From a checkpoint of a small mixture-of-experts model trained on Wikipedia.
Size: 14 layers, width 128, vocabulary 8192, 12.4M parameters.
Experts: 64 experts in each of 13 layers, a softmax router.
Training: a variant of SOAP for the experts, 264M tokens, 11345 steps.
Below are experts of layer 7 (counted from 0) of a mixture-of-experts language model. Rows are named router (the router's row for the expert), gate (a neuron's input weights, with its number), up (a neuron's input weights, with its number) and show model dimensions 0-127. Each number is 50 + 15 x the weight over its row's rms, rounded and kept within 0 to 99.
After each expert's rows: a language model's description of what the expert responds to. This comes from a sample of Wikipedia text that the model never trained on.

# expert 44
router:73 33 21 50 66 63 67 77 50 50 17 41 58 48 52 38 48 45 85 60 56 34 54 64 45 35 28 26 44 55 42 42 32 72 55 69 91 18 26 56 77 52 45 54 66 48 45 73 43 53 52 35 64 69 53 40 27 55 60 23 63 59 56 40 57 55 66 50 33 24 53 48 41 82 40 48 46 47 45 54 47 52 56 60 46 58 60 32 65 44 10 33 29 75 75 56 40 22 46 55 53 48 72 49 60 65 63 48 55 66 62 44 48 34 60 39 50 45 63 53 24 66 65 57 51 46 67 29
gate1:64 35 65 58 79 54 80 36 50 43 59 73 60 08 61 58 55 22 09 59 44 39 48 33 40 44 59 35 37 33 33 42 71 60 43 61 39 31 45 51 46 66 42 40 55 36 35 55 50 59 58 65 65 50 46 31 30 41 26 61 25 56 46 73 45 59 70 49 42 82 64 49 37 64 47 54 39 33 51 38 66 25 59 47 56 51 44 43 55 78 43 39 50 25 51 54 71 17 63 62 48 68 50 47 43 38 31 45 62 73 17 57 49 41 45 45 53 32 59 66 47 52 63 53 04 29 34 58
up1:63 69 48 53 55 60 35 36 53 23 37 38 52 47 41 40 29 36 77 39 54 67 26 69 59 59 66 31 34 68 44 37 57 21 67 50 50 63 61 54 31 69 37 57 38 52 55 75 61 47 57 25 54 40 29 61 56 30 42 65 52 51 34 29 73 41 56 49 80 44 75 81 82 48 35 67 55 41 36 36 46 46 50 57 53 72 59 59 37 78 58 35 63 45 60 60 42 67 44 25 48 49 72 33 71 87 63 37 58 54 22 41 25 57 60 60 46 52 73 47 53 29 72 21 48 33 39 52
It responds to: First pieces of words and names, often capitalised, such as J, Ch, Fin in finishing or Finance, Adelaide, Best in award lists.

# expert 6
router:56 19 41 60 56 38 50 58 20 17 67 44 40 58 47 06 45 47 60 44 41 39 19 74 42 59 83 63 40 38 46 56 59 61 47 72 63 48 39 57 60 56 48 45 41 56 03 54 57 32 48 55 51 50 49 39 39 40 52 41 61 41 56 47 81 62 67 37 46 27 53 66 45 47 57 58 57 40 26 53 36 46 46 56 40 23 57 46 53 31 04 43 45 71 46 49 58 55 68 54 75 29 45 42 50 40 66 29 50 74 48 48 55 72 41 56 19 48 60 50 43 58 64 88 27 31 49 41
gate1:57 23 39 47 50 44 64 75 40 62 85 50 66 37 36 29 21 48 54 61 69 26 64 49 42 41 46 62 44 32 33 42 47 45 51 40 50 48 63 52 48 57 62 42 60 53 61 45 47 45 45 44 20 80 61 79 67 69 38 53 72 71 46 53 30 34 46 47 37 39 68 74 15 32 36 46 53 33 74 46 61 31 66 44 37 57 40 52 55 55 36 21 56 77 25 50 71 34 76 67 45 11 53 26 34 52 30 41 45 53 54 26 44 56 60 40 41 35 33 64 49 69 37 36 41 49 68 72
up1:24 40 41 55 25 30 51 61 53 30 80 34 67 75 68 38 30 50 50 39 69 64 32 67 16 26 32 71 75 57 53 24 52 46 35 66 38 42 48 34 54 34 59 48 74 31 48 50 50 36 53 74 45 67 72 75 46 56 56 47 45 54 62 48 52 61 60 37 35 50 47 45 60 43 37 37 39 28 29 55 58 56 59 63 16 66 55 56 82 35 51 39 41 46 34 52 41 76 66 34 71 39 28 45 45 54 40 39 46 27 52 39 56 61 88 56 14 65 70 53 50 64 39 39 40 48 35 48
It responds to: Possessives, articles and quantifiers before a noun, such as his, their, several, the, a; also some mid-word pieces like St-ar.

# expert 5
router:57 59 47 49 62 46 69 63 41 44 53 57 33 52 48 64 22 58 50 55 34 56 63 20 51 48 54 31 37 57 54 25 41 59 68 34 53 40 07 44 57 52 45 40 43 26 24 75 54 56 31 38 30 42 45 48 40 48 64 47 46 86 18 40 49 59 68 16 27 54 48 61 54 57 79 88 66 39 68 43 57 30 59 46 44 47 38 65 45 52 63 37 57 79 62 67 67 32 27 47 71 79 49 41 50 61 47 46 63 63 30 75 57 42 42 21 45 65 70 46 37 62 32 43 72 41 66 44
gate1:47 51 62 36 53 39 42 53 36 63 32 70 33 36 55 46 49 78 66 60 24 62 56 43 51 40 40 56 31 49 58 43 25 41 68 38 45 59 59 54 69 65 83 62 52 68 46 51 50 39 52 37 67 57 66 95 71 36 45 56 23 72 68 52 69 61 38 35 52 41 24 59 58 30 71 70 42 59 45 88 21 62 32 39 47 53 61 75 33 57 39 63 59 49 36 48 75 59 59 51 23 42 47 48 44 51 59 20 60 65 52 53 48 72 77 47 42 29 42 19 67 70 68 47 54 44 53 74
up1:74 45 62 58 34 42 47 41 43 41 35 35 31 60 37 34 66 39 12 59 63 38 41 25 38 63 43 72 46 67 42 41 65 69 63 47 68 47 54 29 30 23 28 26 42 47 62 63 76 50 43 61 71 46 54 53 44 42 54 72 61 61 34 64 69 49 39 35 50 59 53 30 24 28 40 64 37 50 52 48 47 40 34 40 35 34 33 70 46 52 42 63 34 38 36 32 44 52 76 74 65 28 72 54 21 32 59 70 56 52 87 64 51 70 58 78 54 61 45 80 50 65 40 79 44 56 44 68
It responds to: Capitalized word or first name piece beginning a person, place or title name, often after a table bar or "of", e.g. Re(quena), Port, Man.

# expert 26
router:63 60 89 54 48 41 43 49 50 52 40 35 48 10 43 63 31 47 61 68 39 09 62 70 55 43 46 57 52 54 68 53 53 38 65 41 73 57 50 54 46 18 49 58 44 70 52 76 63 39 37 62 61 45 52 54 49 53 65 47 51 63 21 59 50 64 56 55 47 46 61 52 54 59 49 75 11 45 58 54 56 83 51 51 44 53 43 49 62 61 41 30 27 68 45 72 48 19 49 23 59 61 77 33 47 85 62 49 48 58 24 28 49 67 47 49 71 59 81 68 53 47 55 92 66 40 47 55
gate0:38 50 25 40 52 75 65 63 44 58 22 43 43 47 35 19 41 53 56 59 21 92 28 52 51 42 36 34 47 37 52 60 68 64 26 35 59 68 49 41 59 57 63 46 53 26 64 51 59 65 54 52 35 71 47 59 40 50 61 38 29 45 24 36 64 54 77 32 45 59 13 48 61 53 80 68 37 48 55 32 56 63 44 49 48 45 63 63 27 29 41 63 49 39 77 27 66 75 35 28 31 52 34 68 50 55 39 52 54 50 55 59 52 40 65 59 33 52 49 58 62 46 12 67 56 42 84 70
up0:48 33 32 64 58 36 59 61 43 36 50 37 38 59 46 53 48 65 49 66 39 44 47 69 53 39 63 50 03 41 54 27 23 56 63 26 43 46 51 32 53 55 59 31 86 72 59 56 62 43 57 63 59 40 46 14 51 57 73 73 56 60 41 61 50 59 57 49 50 57 66 65 43 50 46 60 29 60 33 54 52 41 51 56 36 74 37 48 45 37 64 56 55 58 24 79 33 67 25 50 72 15 48 51 46 63 48 22 93 42 46 66 32 22 36 71 62 29 47 24 40 44 40 31 56 51 73 46
It responds to: Field names and record nouns in infoboxes, tables and credit lists, such as Years, Season, Sport, Written by, career, Cup.

# expert 10
router:67 47 77 44 52 39 93 41 41 36 75 34 58 50 54 91 71 51 45 70 58 30 51 30 21 59 49 57 37 52 55 73 48 51 59 60 57 48 55 51 51 49 37 64 27 45 69 17 36 50 39 63 32 41 45 33 48 67 55 47 43 56 39 46 59 43 42 51 56 66 74 56 64 50 41 35 23 73 43 58 26 49 52 18 83 30 14 97 61 34 36 47 52 64 48 44 41 54 61 48 51 29 53 51 52 55 29 47 55 44 68 73 64 45 43 56 51 52 55 38 32 64 79 63 61 43 60 38
gate1:59 61 61 52 26 49 45 51 38 35 45 66 42 38 22 44 35 54 41 46 44 41 33 59 54 43 25 62 61 28 60 44 34 37 47 54 56 47 38 44 28 61 10 48 40 48 71 44 54 74 76 24 51 46 47 36 34 48 46 39 53 59 73 48 58 46 27 39 55 58 52 62 24 84 21 41 40 59 37 68 54 39 20 45 59 55 74 38 83 45 65 43 38 04 59 65 57 46 71 47 38 47 63 47 61 53 43 44 48 51 38 14 67 40 72 58 43 38 45 91 37 40 63 71 38 52 75 60
up1:59 50 67 54 59 43 49 58 41 39 38 52 58 53 42 48 58 58 69 78 70 50 42 37 57 51 57 66 64 45 40 52 70 47 56 63 45 75 81 55 44 31 65 45 61 48 32 76 73 40 43 44 50 40 29 40 62 52 44 31 74 34 23 58 25 74 74 70 56 46 57 32 54 34 42 62 44 54 60 48 28 72 48 24 69 62 34 49 08 86 37 76 26 56 35 37 36 44 66 82 61 62 57 53 46 31 40 52 24 53 53 49 59 39 69 89 49 57 56 57 82 57 49 51 25 57 48 36
It responds to: Prepositions and linking words after a noun phrase, especially in academic affiliations: Professor at, degree from, for, of, during, such as.

# expert 43
router:46 78 49 18 73 26 47 68 36 29 51 33 23 40 47 48 45 69 58 31 54 10 41 34 34 57 63 26 62 42 62 54 54 76 61 36 26 65 33 74 28 44 31 52 44 39 62 38 55 44 50 57 44 77 59 55 10 52 49 51 72 53 38 45 66 46 42 38 39 45 43 54 52 60 62 47 20 27 41 24 49 48 55 42 56 36 53 69 49 51 23 48 52 41 61 25 57 47 30 37 72 59 23 48 47 60 46 30 48 71 57 78 60 66 31 72 39 43 34 48 51 57 76 67 40 40 66 42
gate0:62 53 23 77 34 29 37 62 53 59 34 69 47 30 37 68 68 55 67 28 42 56 68 26 17 69 73 55 57 51 49 31 49 75 60 47 37 47 46 59 54 51 59 59 63 43 37 73 64 68 77 65 55 32 55 65 69 51 27 63 67 34 62 49 57 31 37 75 62 60 43 59 71 72 76 40 59 66 49 46 49 47 62 54 73 62 57 18 63 60 31 40 75 25 53 79 54 59 59 43 75 32 60 44 40 62 61 68 55 39 27 41 65 51 33 59 49 38 55 47 32 49 85 35 50 42 62 58
up0:58 40 92 40 66 28 24 69 62 33 45 60 68 57 54 60 40 57 37 53 14 53 51 56 64 29 81 41 83 42 45 51 65 25 51 41 62 48 59 67 72 37 70 67 41 49 49 25 48 55 40 32 62 41 43 48 41 46 25 50 57 53 60 62 47 45 69 33 31 81 71 44 36 61 28 53 39 55 26 33 38 44 64 65 47 47 64 86 47 64 46 49 65 60 48 73 54 64 57 13 76 49 49 38 45 47 51 57 38 24 60 51 62 80 54 68 29 46 52 61 66 41 43 39 38 31 46 64
It responds to: Capitalized adjectives and name words in bios and tables, like "is an American", National, Royal, British, plus pipe cells before titles.

# expert 0
router:53 55 47 28 39 74 47 41 70 75 41 22 41 48 59 54 36 30 46 71 54 45 35 49 53 34 30 54 60 52 49 08 73 44 64 61 43 54 41 29 68 42 37 71 32 57 09 61 25 50 62 51 36 24 49 14 44 53 52 56 45 44 38 49 39 47 50 38 50 50 58 67 40 54 40 55 52 33 40 59 19 54 51 45 45 45 43 42 66 68 62 57 67 35 57 53 30 29 47 58 65 67 93 58 86 65 55 44 65 35 45 71 44 56 47 44 38 85 69 52 27 62 40 59 75 74 58 43
gate2:35 30 41 62 69 56 69 53 30 53 59 52 59 50 41 19 54 56 75 75 64 50 77 41 52 32 35 51 51 52 23 45 36 56 47 73 42 72 63 40 45 45 36 58 57 58 31 51 48 61 48 46 40 65 67 07 61 42 44 64 60 20 59 36 34 35 36 49 33 55 33 56 61 43 43 27 47 57 51 57 33 63 35 57 36 76 86 37 53 43 48 45 32 50 57 27 69 34 65 35 55 58 82 54 69 35 50 23 58 62 31 43 64 62 65 48 23 67 48 19 63 36 26 28 53 24 59 64
up2:80 46 43 50 37 37 38 62 42 32 44 20 53 50 49 43 36 52 57 34 32 56 49 36 60 50 49 55 63 77 29 57 44 41 39 61 29 84 79 45 46 27 45 67 50 79 46 59 55 33 28 46 25 51 51 20 42 37 40 58 40 45 44 39 60 44 91 70 56 52 48 75 44 44 18 60 38 47 65 66 63 38 37 46 54 55 51 48 33 32 54 16 42 33 42 70 38 47 45 49 34 65 56 83 73 44 29 66 51 83 42 64 77 55 61 52 46 57 76 27 43 56 82 52 52 38 43 49
It responds to: Interior or ending word pieces of multi-piece words, often suffix fragments, such as organ-is-ation, cris-is, schem-es, cur-ator.

# expert 33
router:74 41 58 73 74 17 42 59 76 27 60 57 56 47 71 33 10 41 33 33 39 65 57 57 53 30 55 45 67 38 67 55 71 42 62 32 39 68 46 63 43 44 55 58 36 52 40 36 64 53 46 64 64 73 36 36 62 27 57 45 28 26 48 31 78 55 77 47 60 35 42 52 28 34 22 43 53 59 60 48 25 53 68 35 74 58 56 57 59 61 38 44 36 48 37 59 33 14 49 35 52 76 33 48 67 51 51 44 58 20 27 54 58 42 53 21 34 34 42 50 39 47 41 50 28 62 56 35
gate1:57 48 55 73 25 36 42 65 67 36 29 72 56 17 35 84 60 43 76 30 47 68 55 41 73 48 56 36 43 44 43 53 42 60 26 61 47 62 52 38 41 39 65 47 38 77 41 42 70 51 64 57 31 52 39 44 54 40 60 61 39 22 67 19 67 43 27 32 60 40 44 69 32 61 62 45 29 58 33 72 71 32 45 67 26 53 53 39 66 32 26 56 58 71 69 72 36 42 34 50 52 69 46 70 45 53 29 69 31 28 42 64 65 26 55 49 54 67 54 54 46 52 38 16 30 45 44 51
up1:48 27 34 38 51 58 24 41 18 55 60 35 86 47 42 55 74 65 52 75 35 81 58 49 62 40 61 22 76 56 57 46 68 48 69 46 65 81 64 22 52 47 26 52 32 60 53 34 25 35 26 55 49 35 33 47 28 47 44 53 46 63 41 79 57 51 64 57 53 48 55 66 37 61 27 46 68 66 47 72 39 70 58 67 39 58 64 51 36 36 65 56 25 62 51 29 49 37 18 51 51 45 52 42 39 39 21 34 42 62 35 59 33 45 48 42 45 59 16 54 53 35 51 52 57 82 44 43
It responds to: Second halves of split words (st-air, th-irty, thick-ness) and adjectives like second, third, back, main, long, home.